{"n_experts": 192, "routed_scale": 5.66, "balance_loss": 0.00954, "router_logit_norm": 1.0, "num_attention_heads": 6, "norm_place": "pre", "qk_norm": false, "attn_scale": 0.125, "parallel_block": false, "init_std_down": 0.0, "max_grad_norm": 1.0, "final_lr_fraction": 0.05, "dataset": "wikipedia_en"}
Below are experts of layer 5 (counted from 0) of a mixture-of-experts language model. Rows are named router (the router's row for the expert), gate (a neuron's input weights, with its number), up (a neuron's input weights, with its number), down (a neuron's output weights, with its number) and show model dimensions 0-191. Each number is 128 + 32 x the weight over its row's rms, rounded and kept within 0 to 255. Numbers have three digits each.
Before each expert's rows: a language model's description of what the expert responds to; "comes after" lists some tokens at least twice as common just before its tokens as in all text. This comes from a sample of Wikipedia text that the model never trained on. Tokens count by the router's weight.

# expert 57
What it handles: Taxobox and number punctuation. Periods, dashes, colons and degree signs inside numbers, coordinates, tables and scientific classification boxes, e.g. IUCN 3.1, Insecta, Arthropoda.
comes after: "-", " 1", " No", " 0", " U", " 2"
router:109120103184128080160133143062127172103139128114189178108137130097159134136093156122179174114150147140078145136113139159122180092127101150138208095098125116161124172152133169162133084125116173127119134169091079147182183149089079138147105164126090153142157177095108119075092124123133117124114225135102132114091121162147180121100177177113122152121057140108165173097125133136140124147074162167157074139168167178157144129082095172125123194122131115158117170145152133090105118163158144147134098087067103165181146090085089119157144153150059136130081169111144175107104181191128111120
gate1:170077125176074116123142123064076122145083150061149095184097104077110103138203097128188145112091123175140069094179149102130146101160120153144092117109116139153134159118098119089160131115162126171142072121128133147124176244135157160136115131132133096112112117103157188166077069173137123145127166159104134142096118182130118127083119084102093138079150111122148130150112126178123097149138172151127195126197150094141104071122110107136143203161131123113160178137097191151078131105127125104064106082112107112090172201106146121151128120104135123132145120142136153061097139147117173134
up1:150119205099128098144115092126172089130029108163116137125065084149189152163082088167128119150065087171158124200083167117127102142147122097122111114125115151081108144117085114136143177110076077143150135120141109101162087056150076123167108120142107150075105179125113053042155061107152151125195085190152130137123141139114134146162110141151133126128130119164121139117101102162157123149127142170157122093095160087064095122087099106140162118115172168096107150135138061117143170112157195110108116079142096125125115134168148122163130109123091199143118151134116185129160124167147144143
down1:052111071122111130120106113150101106116181117167077073131119145121138102146071130151135126134127147139136154074142174125067147109133174132132187072090082136072166086188158125145057113117073191133141151142124107120168170188135173101093087129165175122136100107118113125173148121114142143144137096077163096164150152188100160122099144051141136091146082195140132115125120143121150115156091127146111073161120155116153094169064134094077148109162146126089145125129144129177143107077149170137075076227131184137112132133144127121160107146121104081143114151168163174152151136074189134133

# expert 37
What it handles: Country and place names. Names of countries, states and cities, often the second word of a name: United States, North America, New York City, France.
comes after: " United", ",", " the", " New", " South", " in"
router:121118130134111138146073165136150139151150139126174138090174100068183162116109153121107107164126150104080101151147157165123135130099103123149185159093106151089061093211087166124128154130160059139167165111096117111161147114118112147134146064108118131135076126159144131163132178162080074123111088160117171143085155113093120173099195118152167083108074083177122132117111104156122154110106091127100105153140131143192114156186122063126108093171092103127098189104109128160068107074079113110094064140153176101177097134200096111178100107131084063122148097119115141168139159135097135089
gate2:149155172113108116143170155136108131079108151132133130123096159126157146120170144092153152128159159136128126058178102133136141128156102147117156134066120182134181125121106191108159107106152195158152097113163067082092065148128065104108132148119088109153144157170148171093106153098120146094170153104155155096046029120168115093118196105119164135139086118178128141114129105129151169158119086144091091119132085117153141127080174061106088104141089111102094187108126137150104137145123153113173160094200134165103160137101109131184180052164119137131085126155105065129151091170156076112
up2:119147156146079121160135181097182161153108098131116141081157135161103094104108152122095113122107077114178157135142124138151138131196134069137164099159218116110109159147167092219143072128132094203110107200178096144122107154095094123145136130047096080142182123100123129107117102103124163136103128154103135124112159101109121182130116148117123112132136124180175144162124145160149107132072147116108118102100114137161116154126102127199138121124179084094145082196190069145041163110134126123167190184148133123165104101147067139159083151140110142162157074125110129162090120090141086113
down2:143164097052190077135139108067124166170083094124153168168109181142124110134128183086119118136106154139093161094145049140106105105141139174139091105087127148128122171125163104107164159162108137178116169125156101129122135118098200145117155125117144135173144114099104136125103162054109083117136166145116140122212108179140088146181140112120128122144143106096093125124068087133127128157171112135131159164128087097125129154145158117086179128102134123072118152123182140113123088094141115085136102188154109066137112190123114123146111072030135132114097098075126042123137202200114132140

# expert 39
What it handles: Section headings, breaks. Line breaks after == headings == and heading words like See also, Plot, Background, Biography, Early life in article structure.
comes after: "=", ".", " =", "\"", "History", " life"
router:142122097158117109128167114119132088149122096124171166040156146186098101117090159102125177142088174139162139158125072122113098086089179125160091112095138147140123133120129107169100094035108081163102171149156046153120127157126093111159160130133108112179121171171152182110112153113142105124095113125139151091115150149099172170186113189149116147172129193104144130153135153127077125106168062161154090087142135149098163073110097157166189104095160132096143121176092146135085156109190181150192127119103127087123130159111147173090183133160064127127134177165140139126164090155082114144
gate4:111128154094114134133150172142106099088175146119099121068171112126109106125134113160111072111112145074098152099132156095114117143122119151107124105167115093095129119162139138147156108084085133200162072100104105132164096113081145126088100142171135092110100086151176172111084182157099101066115199124134175126069093133164096163104115210083161169090137139202109128131079182180130134108178056127123131069129097145141151097135123131164139155105131144136129141106152108185177101165099167118094166128114131120156188086120173126131154134132138159073171030127109056161120126167113088089
up4:147068157113140140136171129121179165170115108151158131105129152175170132118110116101168107149095188110118142119110116128135148143068156105135127113206120132136117142184157082211140153145136129235162204083103112144145060113065134095085096100083131076130131097111164105114134163076100128130136146098117137137123154129145084182111120093099107111104137109129173168158177139097106139176088142106180140172123156077088141153131161162120145162074070138147138040119104144122131147118161097166148156109117167137107103112118171142077141178097083092105114133093119099213164076143118181119
down4:154144104169145057106077134123121128159108098149122104163129104110152162094094097104123106153121094115078136112127095115147096058127156110151133179088149156197106138112136149114154118142037127084123090138127082127140124140183093156181061140136155167171121199212121150156073109111109116108178189118102114110156114104130107201163114156145159140173117128121140170151152084093126131111161142102109118144117148168146120093156165118105106109127124104141255111122100136126144068105148099103125090192093073145118124171177094140117132138180177139090146186192147092161157131129103141155

# expert 5
What it handles: Word-initial Latinate stems. Opening or middle pieces of split Latinate words, especially end in Independence and Amendment, plus stems like int, ret, arr, det.
comes after: " the", " first", "ep", " on", " an", " The"
router:163087113072107110186105097097152183157104158127094149097139112141127138157171175107101095138165086130106140157146149110102146114197087130077089149120086119124128164158129046149105095046126148142157109177129143100141097142135142088110192194069096135181111149100095124121145152064099165104103075062186137185109178134137111152166121115150086084105153071169086129116115079092134082142104095121136137094173097165166150163134104125187095149147171155074158118120127099114144104125182122163161057098100155125134105124089158158092154113109117173184108079132147101139112172117131115102
gate0:149070126145113117162131143121117129199090176151100101067114159170132131120154115095164097109107141147131200132152084138101136158206104171142114090116133172096074121072189125152149120107113147155115163135137128134194141080133090129182133143130144121131102153183078172152063118096166152127130141159111129086197140128108150143125095151054042141158122141113101137125122155091066138121133094168139114164128209076155169173140091113174053179138122075135095078141131124105147111137141169101130095162136140151102059134082061139136053144124157140124098093132107134160134098162153140120
up0:135169087126180130094115125110143137086154095130097193160120055096107108150111140164111108102122171111128090148133134134129109083094123100120118103181117061135148188160090095134078125136127119080141053120135111157107174210142147116106123200131113103069141064124146038165199097146106064135117175126181085133117108132111093123191189120184195120097150116105154164183142057134175147139157139098131168086156122178153116085149138115104173085120105135055158179084113123113086113091115083133115161123152125128166118100161129136154116127108142095114151158111122109088125136114092135142
down0:122151140096094146102094112143127133102138123121151111107096116171128155114178141116114213088149115104116121161102176165169139083072115202114095182123074224117124100106089020122127167159156113142180134138139101135132080177133166156113132141104079054089102135135107089150111190126163138138081097148131117094120117106117138135154177122138072185152097144096165138163119154137108087148126133123062128120116108154057104111133152127127105184125155093141154122126097135127138198140081084167185138126082128138066077080129079120116135104142138148143208069100110128094173151141129101114

# expert 19
What it handles: Table cell abbreviations. Short codes or letters opening a table cell after a pipe: country codes (BRA, ARG), W/L results, TKO, NXT, x marks.
comes after: " |", ";", " (", ":", " T", "|"
router:163196128185096078149111160127094095120137181152145133137127138082140084149160137150131154165123115110137172213115095103078105131117121077135141125156116142135119149154093159097099134060115118127109075076118178097172122187133151207156128155152083103158079114176107132176103149190077141157082090089157150144099167089125111129126151135147140144179119148125119162095167131145118186171113117151076083126101177188136079106068156183091124117133110159122135102104137147116100152099090090125111143116073188124192105141131132093119159093170147171176081175120139128061128168083124095169
gate2:154126179198181152118141105112148105071117115142098084077052120127143112179135169128127113119154075124194102129126172076098126164171144086161133094154131150140116177106131137123140169191065134146101164112054108121201164138096061157143137153121104166137148178127122153081112087146163209132115141155163188102141112167149128172093101127098124171104099162141158191170115043144091136117098074147101162113122168152124153140097089065126143149110154111188187162110160087128115147124143149095097086132128109132160101108136168147104122138171131119148077134112112119088146136112160192134
up2:050110095072141137158105092160142137171115159072162137122149124101113132137119124165093135103203143089090155176113100123162176114081112092116107123070111114164221097191155134050125101147150118167118123107140109172120073167183128156110159054106123113124168066087147102170142117088099096127137107067065144132098145156040134114107120068126142145123139115099130094117169143159106090118150097112140097134152113082088131175149142187177111119122088125106047124128129120145172152145117139182162139094127138144086105153088117140134153141119146144154201141095154147167163079108158134091
down2:114136103100140200129134148134093158135126095108104123154156152115169140108177146089093093128178124069116109124150123185153166115106122146182133131081165098114194094172143136163121073152083112134097131152149139207095118121091135079155144093093123083132115092080108216146169148145193125179095073107138129150169070161049124123143122139086117094086175115161138117138135125154106141136135143152120131138102113072093162181182183125113109066122110121108145131108097118120196109137132147092187095176106110147073074040142104098090087102126119111110149133130114132201095121127068138105

# expert 17
What it handles: Infobox field labels. Field labels in infobox-style lists, above all by in Directed by or Music by, plus Born, Coordinates, Genus, Preceded.
comes after: "-", "|", "Personal", " Preceded", " Directed", "\n\n"
router:169111157136154174158148152158139135187145179088109119129154159127132139113118107149168076146158127094162110079141168112108165090158131085126160119145102089189084166112193132112106054163094180185185089138139154122163138145139166157091149123127108141173147136079175165096107127133125171091135224152147119097174168136111066135106124094154136112173163154137142111131133155063131078139094178120099134141190172135126138122144143077179109143151156091116137061166127169155099144133080112144174105132107137155149131153071164149151110156132181139182079171098152195075174074129108101111
gate3:107120155072133065112146163101070180079194095126169131096140110167148162134120154114080132129154154128136116157129084121096151116107136100118119177099134117150161148109138125144156105104098151179199115201110172156154127136062092148093085166129155115157152115147141140160103119211135182135072217125179134117125103152143118102130118100121168163120122101082097049127118149110148159089075135021203116141118114132142169129162128126154148126083135112142142110101108162167101125088121111084134076159098157108167142185122155126108148165144146145078149210065119143106129171120141108171
up3:175111145109177187058092117151168148158116139105147107132143100210077133136144153093135134144091132082094161145159130153154112086161161120147171150072107085112026132146088135132127151156091106129116181087156092161145148133180151095113132158136085123137128108078064140103116117128092104097149078129169123120062170127212142112129081113097127137091113150158166166158160109107139159150101141189123120103189137084145117150151112129117124158192133185110138151150171127033134137107093143162130165126179095110083154106089114103166119164148170106169119067169148077071131130127169135129
down3:156141134125120182093122099180140105117114085121156176096048141149100113091140134095155162178134160120114117094090198133190103097106099115121137132105088070164119110142083150118176190124186105131133228117101119122142070098115186165101107096122182104116134105052078098102150120083127119147068123136167099118117059162152123093116127118158120165108135136096134120103123101133090134107138161101062154153175196104112126150157157135146104156128142115112048184136171110130177173137122133149146123050162100121086128147142129092095090111117105171088114087079117064111110179133106118105

# expert 7
What it handles: Institution name nouns. Nouns naming organizations and governing bodies, often inside proper names: Union, League, World War, Army, government, Republic, Institute.
comes after: " the", " United", " National", " of", " American", " States"
router:142118141131106158150094173153174164155141109093109160077181128084204169093141151053061055143101127137171067148177137130106148179094145148110108176135129135109130086165192137084178120123169093124198164094128105150090104114170129135079134097083150089149079174104129106172168140132135139081091078127118168155086177172117139146135153116150099112110119106124162096072094097128118168129112093130122081117113090114174120092177175105124105106103158124084069149112103178146067178143137138147106058098141117089154096155130104110122090111110069097168131130161156140159134153102158147082
gate1:101146122136089087177178155084110107101104102129137116148103174136119133101108089131156206206149115114124100072129111153086183060131133159092078146113149123111068132143168096126158142100154141098161158205162143161136092112132127122176172197083175141180103114083148064124122083100197130191144121135104137119157158152127155131105109124128197114163124112094147146129138103106121154124144124132141150143157173160112214082105100110109104123096186065126088165076121154152159087140110104105109116168139155118101109103100190137156042163128138128095093126146107139120112120093075062091
up1:154159081149071129119160181123185125130093107187146141126149198119140120123137138138144197223140070186098137115167097186095135075132152136055067131157127133102069144129109148104149142144129148093133133183127119108127147161146090136187159154116180142127105140084166129106143139068202133171139114164112103114171181153145145119129099113170154147149088078044151166139108125126126155144141104108072148155174098154109213094135134069097089123132175097133089113089176165154139095181172119133081110145106150110146077141110176135133091173120147145105091134142135153124105146105125112087
down1:150105148093086114120109185109141146137167098138119102176074089101094111127143214146125117106111144147102138133167153138090150116149167078197133164108147192111195183109109103135143155081177137106147152117124093172137166147121179148123145162150130103165086106158147105135129184046107136107161103096109124130138169116126099143139114164139112092125154122173134138173123148132149090176150118148164135147099164127040145193062152155103094087187162124152067162155152108159143146081118168142116071104159127167117183139066128142173091111073107084141067155135074101203138106096126119098

# expert 27
What it handles: Capital letter starts. Single capital letters or capitalized openings right after hyphens, quotes or brackets, as in anti-Kurdish, Daco-Roman, O'Madden, U-122.
comes after: "-", "\n\n", " (", " \"", "=", "/"
router:132112152126090114123125189123115127113128151148158207099066086136111127131133123128143143130111182173106184169091119176126076164166073092207101139175090164115138127110125138137117115118174081084142161153140088112144088154138182109101120168179044141158126159128124073166195173162125110125136186151101107167147112094140126163135160110169110145162177187081125110150087073126138114181105083154088080110154114138186115125073146169136131097144152196089159087193169134127129178115102161145136149129087102100121128201179068096142165099147106134149132144126090145091141117100152122140
gate2:107144135162151199157117168071150131146131160126127131071088185112106153115135175105157148099092126133157088133155032206072122134152149162114141141128133105075196075139148072074139175090107113106161137060118181085106130102099099105125176129119158096174174169134144148124215162160151147120157157157127130120152127139116118116102160098168116139140138100152192059119164093116107133144187126127140163151085158156133095199178092182160092121165135111104114103127097166152144145103123112157173101146135212132119167113125121098140150094101132143055135170158152124099115149172138114101
up2:094116128170093196141145164132148158155159138105151153129156112121108154152188235095140146084110144125132141159123019121166142123115113154193123100076137142106151104169100076105112127146157115101075188145061153075101132126129110087139093116129132136172170131120140136164179109166166127134131117153131123120115153104138205108148138114152137099088182176150108082138092112068110117213152070130137140187134125137128163166146096112189112132124104089112103128145061126169157068129149046097153109159143121126073173125196125171162148142116092173110159099112133109105126125092108128146
down2:122121206146041155186144159129157165152130188106090139136132095089091145168113188166131139184113088106107169185126111189077157121129129082084147120056078117167164078188184131137137180135174129079155116126087126129191097090154105116170166119110138169121130141072074114137133094134155140195151117100143100143137156119135125107096161182122155098161139074173159059164151141111166136169124119107149164159084114142152127174140115135158172117159104133166114147184109123211134137094144140136126049145129134127078096128099106113122153117103186135134148174144135169126143123107094101140

# expert 10
What it handles: Sports and election tables. Words and labels inside sports results and election tables, such as Votes, Candidate, main draw, loan return, semifinals.
comes after: " |", "|", ";", " (", " the", " Republican"
router:108173154115157097118095120126118108076091092099147126134145150095185119151086117167122113112128158155137068157163143153080130143156162089116055167148095131114191137154190109118172144093107169212147095122105149126189147176128139079142132142145164148171166075141136152153118118177084165145116158127112117103093172087118094109185052121152074139177143094167130153120158128145110129051149109140159171059111171116115113136138123140150079124142136127126135079057133157145151181135153145174127134097093094081193083097151104145174099094102154160158118150138126176060139110091167078085
gate1:122096065205123110143145110097128151143131049126087099155127198174085136169085149190190090142162076102167137129129150120122147105128089077126127133153091148059141127114180105102083135131147102121111114161166186111129129145127146136167095117130148159158174150123125107178079137108135171139139091165074106079152170153155154123101092078190169147144208136098126125108123148186166099128191132130149149153119131147132119099166134161134098088094109113062119151157081162121137128121158186141181140082095165107121034104122094071081102112133140112150176077124143118111128144160069115116
up1:081117009114142136145148175176142155102191062164127124151154073192132112140112131172131083116147137138124147186126074173139140132166109081165174133104088100046184181117142115121110152143081168119129162143165202160117105103083065115161121139107125118136150165143071072156104074096101162110081137159118118126125117158134113087132160123150154096100148110092130158123115126109174164097184144096122120123145174203090082095136170152080135150142100153109130084084083146108149163127186146138106153064097108158142137105130093113086172105082137144144144120117116101143103135146129076104
down1:128150117125081092140119107119149144115125081114140141130090142139114119166062126205085121142135101126135115133154088131169131101148110109157073111105079111091063213129172167127192103138114149156124043165163110205093123148122105140083162119117079120116152059090104133108127154163130104097091137143137116128147112094102127096106126142147138134101135137099066115087099149140116097135127128154025158108103186127156175140141114103141098147139090122020091107062118124146143053134182176043148130156149121084153092072100145138132161150112143120138117158089120125157119193134130177143

# expert 48
What it handles: Section breaks, headers. Paragraph breaks and = heading marks ending infobox lists or sections, plus infobox arrows and Succeeded/Preceded labels before new headings.
comes after: "=", "\n\n", ".", ")", " |", "\n"
router:099154084183142136127116148131166082110186168157087114165125124081129141161129131098190155152121083117098112096112117110150172107123121122158129155113151090106085105130179129154130087071072174164101033153101171179160125100102079081142119098112110100137146190148152145089105145184149139161142205110186130142096157165091147153078160146165176147182063141142145138165145099086079125139080105093174134148158067167136172171087097136160117142089106137109117100107138105127169127125159134129068150131123182138119139114092071158193155176082123158129101082165168152106117091102123121155
gate3:137124093119163126119123109114156157175097135199134151144122130103206178090126152177103131087144120096136158133150109143158125118115127151127094175125127104123096138086106125141178102078123145175093086089137110126171129130207130140108114139091119149112183059122136093113120092161171162187141121098158124126125163099104143091126177132129173107118141137195151145065124180176097062113116128141129128092145148138194101101143148100154079089133140076101155152180152176060114205136111149172103124000122148179125101132098131101076118161121099124114111143107114097125052116158187088123
up3:126111093111091079135085074141074124098088108175119118133122069129176180077140171151134180099138102151126167157129084071169135085078132153112102093164161116110132169123142095152107105149130183141105120107094122084156171101177131152068151207134121144132179078132087106156152121158140155177125102075166124105087170171120145089088157118108153162123127167198119124103143152141115094080145133163139178111171139083153121114121205134178090115133135131111182159176100167163078127146166157155077071096138194176116115145118099104117126135138089130124137140115104058116068090146183096148
down3:125147083153155099181125169106115098121199129113076158141110096121181092154122101084124091107116123107114132179136164129103137188170173145097099134144109085133127078142113135132076146120179162134131060149134104120162145099106063125164097139111137158146119075196098060129147179212108086146065099135121152187163092160106141141109103152089098115122090119133165156165080152118110067131093141095147120168108157167098120097115121139153091135112136216160129067083091134175137117155192168145122149132100133056099124097079165165074144090182153144103136144061123120113120100135111118098

# expert 18
What it handles: Scientific word stems. Word stems and inner pieces of technical, mostly biological descriptions of species and anatomy: therop-od, ely-tra, for-ew-ings, dist(ributed), gra-, skin.
comes after: " the", " t", " o", " a", " m", " The"
router:134141098108124162176080130159067168148194105161163114137130129093103109155101168197114083168194157156154142111100154099107116174171176097118159130096128103152143203161115089128152147171144135161106153147104112147138207095120173061104123169142091114158081166123164135189095179109124150160158136089174160167111098092115116147137095096078100108122127091140149160114148187143102124080110116163122089086107140114124183093141160150159086182175125097123166171079144085121145122096179166149069172114083094111143126174127106097153135112138083133179105090081072100146085156103123160112
gate1:115087149133086101221185140185138147099143137133092182092170063192117179134131109155120104110070112047084152131168149144097131172191121127119163130078091128183120123125162142123163118141065140130200138168090078136193101182184096128154097127152068169119150116102144134169149144124109134137103116104124148161164149091102117115113129160131143124198110120137148142097207093116110063116138135101147078146069144134150159111096121161183118152158065141143077065125121112093122157150159138092106088114132162103109183140130126108148139120130143193139195147126104123146114174130133110105
up1:148165103093187102123097082107084103131109126165138108178090182146157143151207106159108118121172083124164117155085131119134120120148124140152072071080114168182136176166139113111081139106184200119141090156161128135164145143107135145075157191143099157178079164129085111107133165146104114144152106121135121087086084138202130093145149083155094094096125160101119162143148113161115157135134103096093082106170077163132073100197176126163115136200098139068178136061124105136151148115121134104147089063104069125148134190114100149161112149127195130097160103135102158110100122114130102122
down1:140178127121120101094135163132127204155068138108097087147087197136078100088191136158114150111089135090112124122113165098113123080125073151141148096137129124107113153150165083146132095138154143125150145099099096101134169092150146109120123155184131108119144105124140102123083167125124090113193122126136170170098115084166141137138057135173102077151211167148116105159142110152053132085164163096186082102117170124158101182142141140110138180119053149117102125138182101164119138087151089136182199057121104090092163123137137113131094108162131103163112104202109156149157151177129202113

# expert 49
What it handles: Coordinates and address abbreviations. Geographic coordinate symbols and compass letters (°, ′, ″, N, W, the slash), plus street-direction abbreviations like W. Johnson St.
comes after: "°", "″", ",", " in", " at", " B"
router:074168113164111120125120136164139132118103148070082107178138113119152147133217095194159093140118129118117120147118097175134084087128111125155173118107122094091076102133089181146064079165147109106148089123097106078154151120108132100112113170133086101116118171172125152115163103114127153203116121086111090192110113092137140178109139105121148107100150164158130110105076109123163101155106089168072152157181111112208185155122144180174173110182152159094138126083155083083139146124107146128123093110093137116160124141142156188163138142196059135090114131099095157087127207079110086162
gate1:110164089106106199056166116108097072186125154185201132123160112172164108109113150145130166142144152141109129153122183139116066107093128125176126147073131122168156096136091116118109147152159137140144097190066129100152135141042175150141105142118132145112131126084144137129172154076146138116085114130131120146121111150151166190142153114073071164081144143061104095138096129144098119109087149110076110163144117135119136146116149132136097133098172148152110130133123097101088134089139072127100121114091129151094196122203202162230064135098093173085135091155169158117128145069122117138
up1:089119114083126172105173073151075049163109137127208115136160100146151121083084175130166180119154117135084098196120162144162081115091122177172147113074150119119170080163086146117067122167181145126143106170072094099111129167093160146160138150137116147101094113137151140149102118131106126124072121090124103112088062087139160193173123112116122143056148156084110119145086170169123149098117117156114099129127092102132131148095081119141097118099164181165145145099139150104104116114135032148069149117114141108122176169209170136168106117087128144092100089129184118163113130101132140148
down1:119095047139117087161120147173125050115121213139077140105137165157143123114107128202130155127080091111093121155177142084122139164193131076106146145153139138149108073149090118158131144167142111078133151105092134091134113132147141159150140071128110181151061151119124154106151106102086191134107154081139146132090125141128123045109148207130171082113102148168078098176137110129118124079138145104148087139132156130125111112132108065107103108101161114111090120108108100155109124160167090073094095174157141154139126113115134160143146151046233072083093137083101122159121105096156135123

# expert 53
What it handles: Sports statistics tables. Pipe separators, numbers and abbreviations in sports and election stat tables, such as Loss, Win, GF, Goals, percentages.
comes after: " |", " 0", " 1", " 3", ";", " 2"
router:122171114112125089137102091125080108090156148137123167094130134098104123127235132186148127151131145157096068111140128111148102093157143127155155148169138168138198139151093166154122139163107131229167089160128169072171180123159168128142134133118107138163132170146128159118131149100120176127150177132120137128076113111148126116113133110141079153129147164147116123128105115144180185118129134108085170077090133117178161186185104157113137089172149160095131120092162150148122094090083116140161120167111196168139148072129124148074139179134076198148122189128152177054092199114122070153
gate3:124110164178105121094131117155086094110130111134128106088126138153122095098100113128127187140147140128097151063135145100170110155135096106093130140106133081153127138133179136171142076163130145126210094130093145147164231107098180218154148195172144147101092110139091124137135138101143179130119113145149162128116163130104145113139120129122125115102160124155100127154178058107144077138141154170140106170077099201147145126167120143099085105051171129063089114093107078114129067128162200141122151187053094151130192140129169163090125191102119100138158154103097155133084122117132153079
up3:124198116113102121144169155142146089095118140170120135114138140176108141146183115162145150130118180112139101127131192163119176144163077131121103113132157173145122083188157136113107105113156135115125153072141145107187085096174166075111167067161198126205178146097111145115140118090108083106172103106169098107140162159167130147133143130129160118088115128083158157134138144134169085138127131157207149107158145080102124112126207124183132112159125168095092130162124069150167174106073110112145023084153109056068155118073121141162125084105164142161135121122149130177140117138153147179
down3:147079098118193184096162141137163149176185129147108100181157103087105166141107117165174145105110127127112121112104115066069077164127088153106120178081141161121133129180183177163128135124138058095116104103115174134131116100177099137122139088136180095177166157134106182115074116110139134093204127134089156100087133096155107070144106141174140090099131115162117090103116095150138128106131164108154159115115122115156172086108201125110115143097180164175163128117143164159147111118126157115103186130131141159196116124176135126143106082146153179171192135159125217145161170158079129180

# expert 34
What it handles: Word-initial letter pieces. First letters or syllables of names and uncommon words split into pieces, such as Z in Zura, Ph in PhD, ph in phenomenon.
comes after: " (", " the", "\n\n", ",", " \"", " of"
router:149145170125124138107141169114132145132115155230135129102140063124106149134170085117190137163153157155068149164128070122130143114184093118148174151151096149117108137154083182095092073140135096113127153134125098136181139125118127126106147158160094115114138114155116142179139190075149167099139170164140180177132205131157162101101168125135117133152161122106086146123111100217179101178157119157099074159187138119145108115137144179178114065149152154115137119206125097154135149106084136172157123090090175093124122201132151121117146117180066169173100117130129111145129180084067139147
gate1:153153114114154151145192107122122107191147089097126099118091168159097126123104118111120083058165112131136205112174093129067132135129137110107174109071115157197166142138177118166124035116087156147122087086147072135170142122068175135122085150147107086168139153118172106096112084073138135136144155106103105161104186123138110125088130150051093102171115146115155106160067110189135074134169080137102137131158161101123092114106128133033207117106129097106128131159140116095119124165181162094080122137107157123110133118148154126125107063180123094087113140199143125139121102138118147109
up1:155131152111129103153186100121150115167110097088159143113126156123108087101123115079096109018130173114186190122168121055123099144153128137129200126129111124150168092197096122130125075098061116157144162136113118091135138119104099136186125119099088128183118083121135114080108112135186189174138137117145135127065136094110092103121181157106108090146124140107164104122085152132100055116127086166182134115174146103078129102102110164093154133130138096117149129194105108126119078149198179144144134120094161123133155147123154130150132072176129136062093111179122172097152086151073170069
down1:169134126181189115170128132160144141113108130149135150105122154103118109115090103132105151159134090144111165117151113123088156061122139126100114101149061076128134133163144082151090104156089139090071137147228096141177152106156115080155119154075128099140138154106110196104167111130108174095133143125096152058115158137104094114133143102180103128135141095107159121161067156101150122113144152123174144209123174077112138155119108144087117087077126162113169077103166074152089126187175176117049089103083152153116089064162081070088153099099159099116109159187094125088132111122102163132

# expert 45
What it handles: Clause subjects. Subject pronouns and group nouns before a verb, like he, they, she, government, police, plus the was or had after them; also goalkeep.
comes after: " the", " that", " The", " where", " his", " when"
router:105173094135145112147094136126153113175124122083107095160092141071106119136106134100103066135067090144073152112172161109153102098068117170186085157061139152118118197158149155103115107122196128130105177131095155097096178133079174157111133096111086120168129094180102096158150155105100184089136098147072092147120125099151138103084092122159051193098141059148082119112103145085168132100102099098144146114110069066195094131168133088094112094118107132089164159122108112113097184129116157147122074123111143112158106160098128071116175130079142085134133124109144128163139075090129168121
gate0:109122132113140162079095045072078177117122136126116075076125142132137068128130143107111124075135078120090109155157119130144143142059143155109162144123146171093162098135131128086072121134204143164104111105113125161186150145102153167132067143114096095113135159103146062075165137152094087137082105057123152087073070126153161129100105132166144197096133136166151143134122156159129107168138159113189119164147105122124135158150175128165195128159073102120131103142115092143127110162183078131143096126184133091092149091136188137070183129156162096189078165126137086133136157094077151120
up0:075109065107134112147165078172121137177188146154107151104130175112177064121126081098132146106085148102138114123131186108083100101131153110131093119203115172119199158081157114124124159087119136118148144113161102119185121096110158115159081138050093120079096107177101124121160159183129099156134155150105154068113097121093151158056163110051133148127133145098129135093147155170086148169142167120117109166136172111158150113112149117113163090197105109131111075165127077143126119157187092105101097201110106137137133125076103200108159121100166112167150131183123155145101173092150147094
down0:178063135092112120120152052141116115140105163076104146147168162130073176129133107073134082082124148131084098131105114132086094145123091148091150125101123110125130169106113099120158133172132145111159092169145160134156091138130173158134075098144144185119138070158145078103210121088087132151106097118082138156120119063137126117134185155136178125154165058135106176124142160142151113085123146079134043169096090134161098129064155120098169116063062128126160136129112149101115168155149071095180085125097141138109130180126174090088099102107135177071152095152149098170115155163134087172

# expert 56
What it handles: Table and list separators. Pipe characters and dashes that start table cells or list items, especially markdown table separator rows.
comes after: "\n", "-", ")", "\n\n", "\n ", " Kingdom"
router:120138122154117118168115112136153160142140161094127076194099078087102085135118155100115094169112188134189079072097084114139153181147148137211120124163116121137148140122129098119144139158082134050105169178078151083116077147135124144130145140150115133157052121127118133167117105166101113197106142133058166077134102163143118093153173150143149117191169079126149118089130130119121141121103169112084097085132123148188139133128151105086157095113069161132174111158063144147092173094103133143068096161164135123142145139103124068154128138136176131106183173141053086187132192121133106155
gate1:088064139113167143156120088150110140116091154081095090150083152157177138096133060178114099093088048172124079135176162202203104165130159127108130113162127133144160096155148075107145125097117086097144105098176126156123118119137092139156190150124101106132097133103104074106096099168115098153106111107104091149096117160138105143138127080126087133135110143152053163135132100134113150164151122162139143165160114159074165104130132143100162118148114164061159162107141175112018127124178161128151106067137137180160081099170172112107090153088151188170131119182186144109137162132122133132
up1:111153094140107164108139162140112079188173099141098147113096068124105088197134193090152153157209155090097179144081137066086157113103110133152112155135115137094123123128132152143065136172117158167118098103086135069113158109119189059094067066098118115144128132114168143134155138024126152146159157119158157098206106089151189070113068161148141091154191105067162149133167150109114113130114165077141127066097154128129117146108096127134115141099161130135137149143114075115196104166121087140098122153103108082126145115070097137109150119139169130153100137092119105158124122108144129126
down1:094115177130163139154103152150188093078121150084110124121114155143147127154090161103140149120116095091164081160088080126173116131107102171154133062153124138209112072104188079080136175105143155115135123124145138175076103156136129086102185124122091099100118165088151083146134077139140138086213101113119163103091152142086156153126118128111081192140145138103057149069148128160137185119091148141042191149091140096099115083184138191139124107139082178040126145160108112103123116099057113136133152120107120106143110144136114134083137106108113103130102148096127138131091141076110126179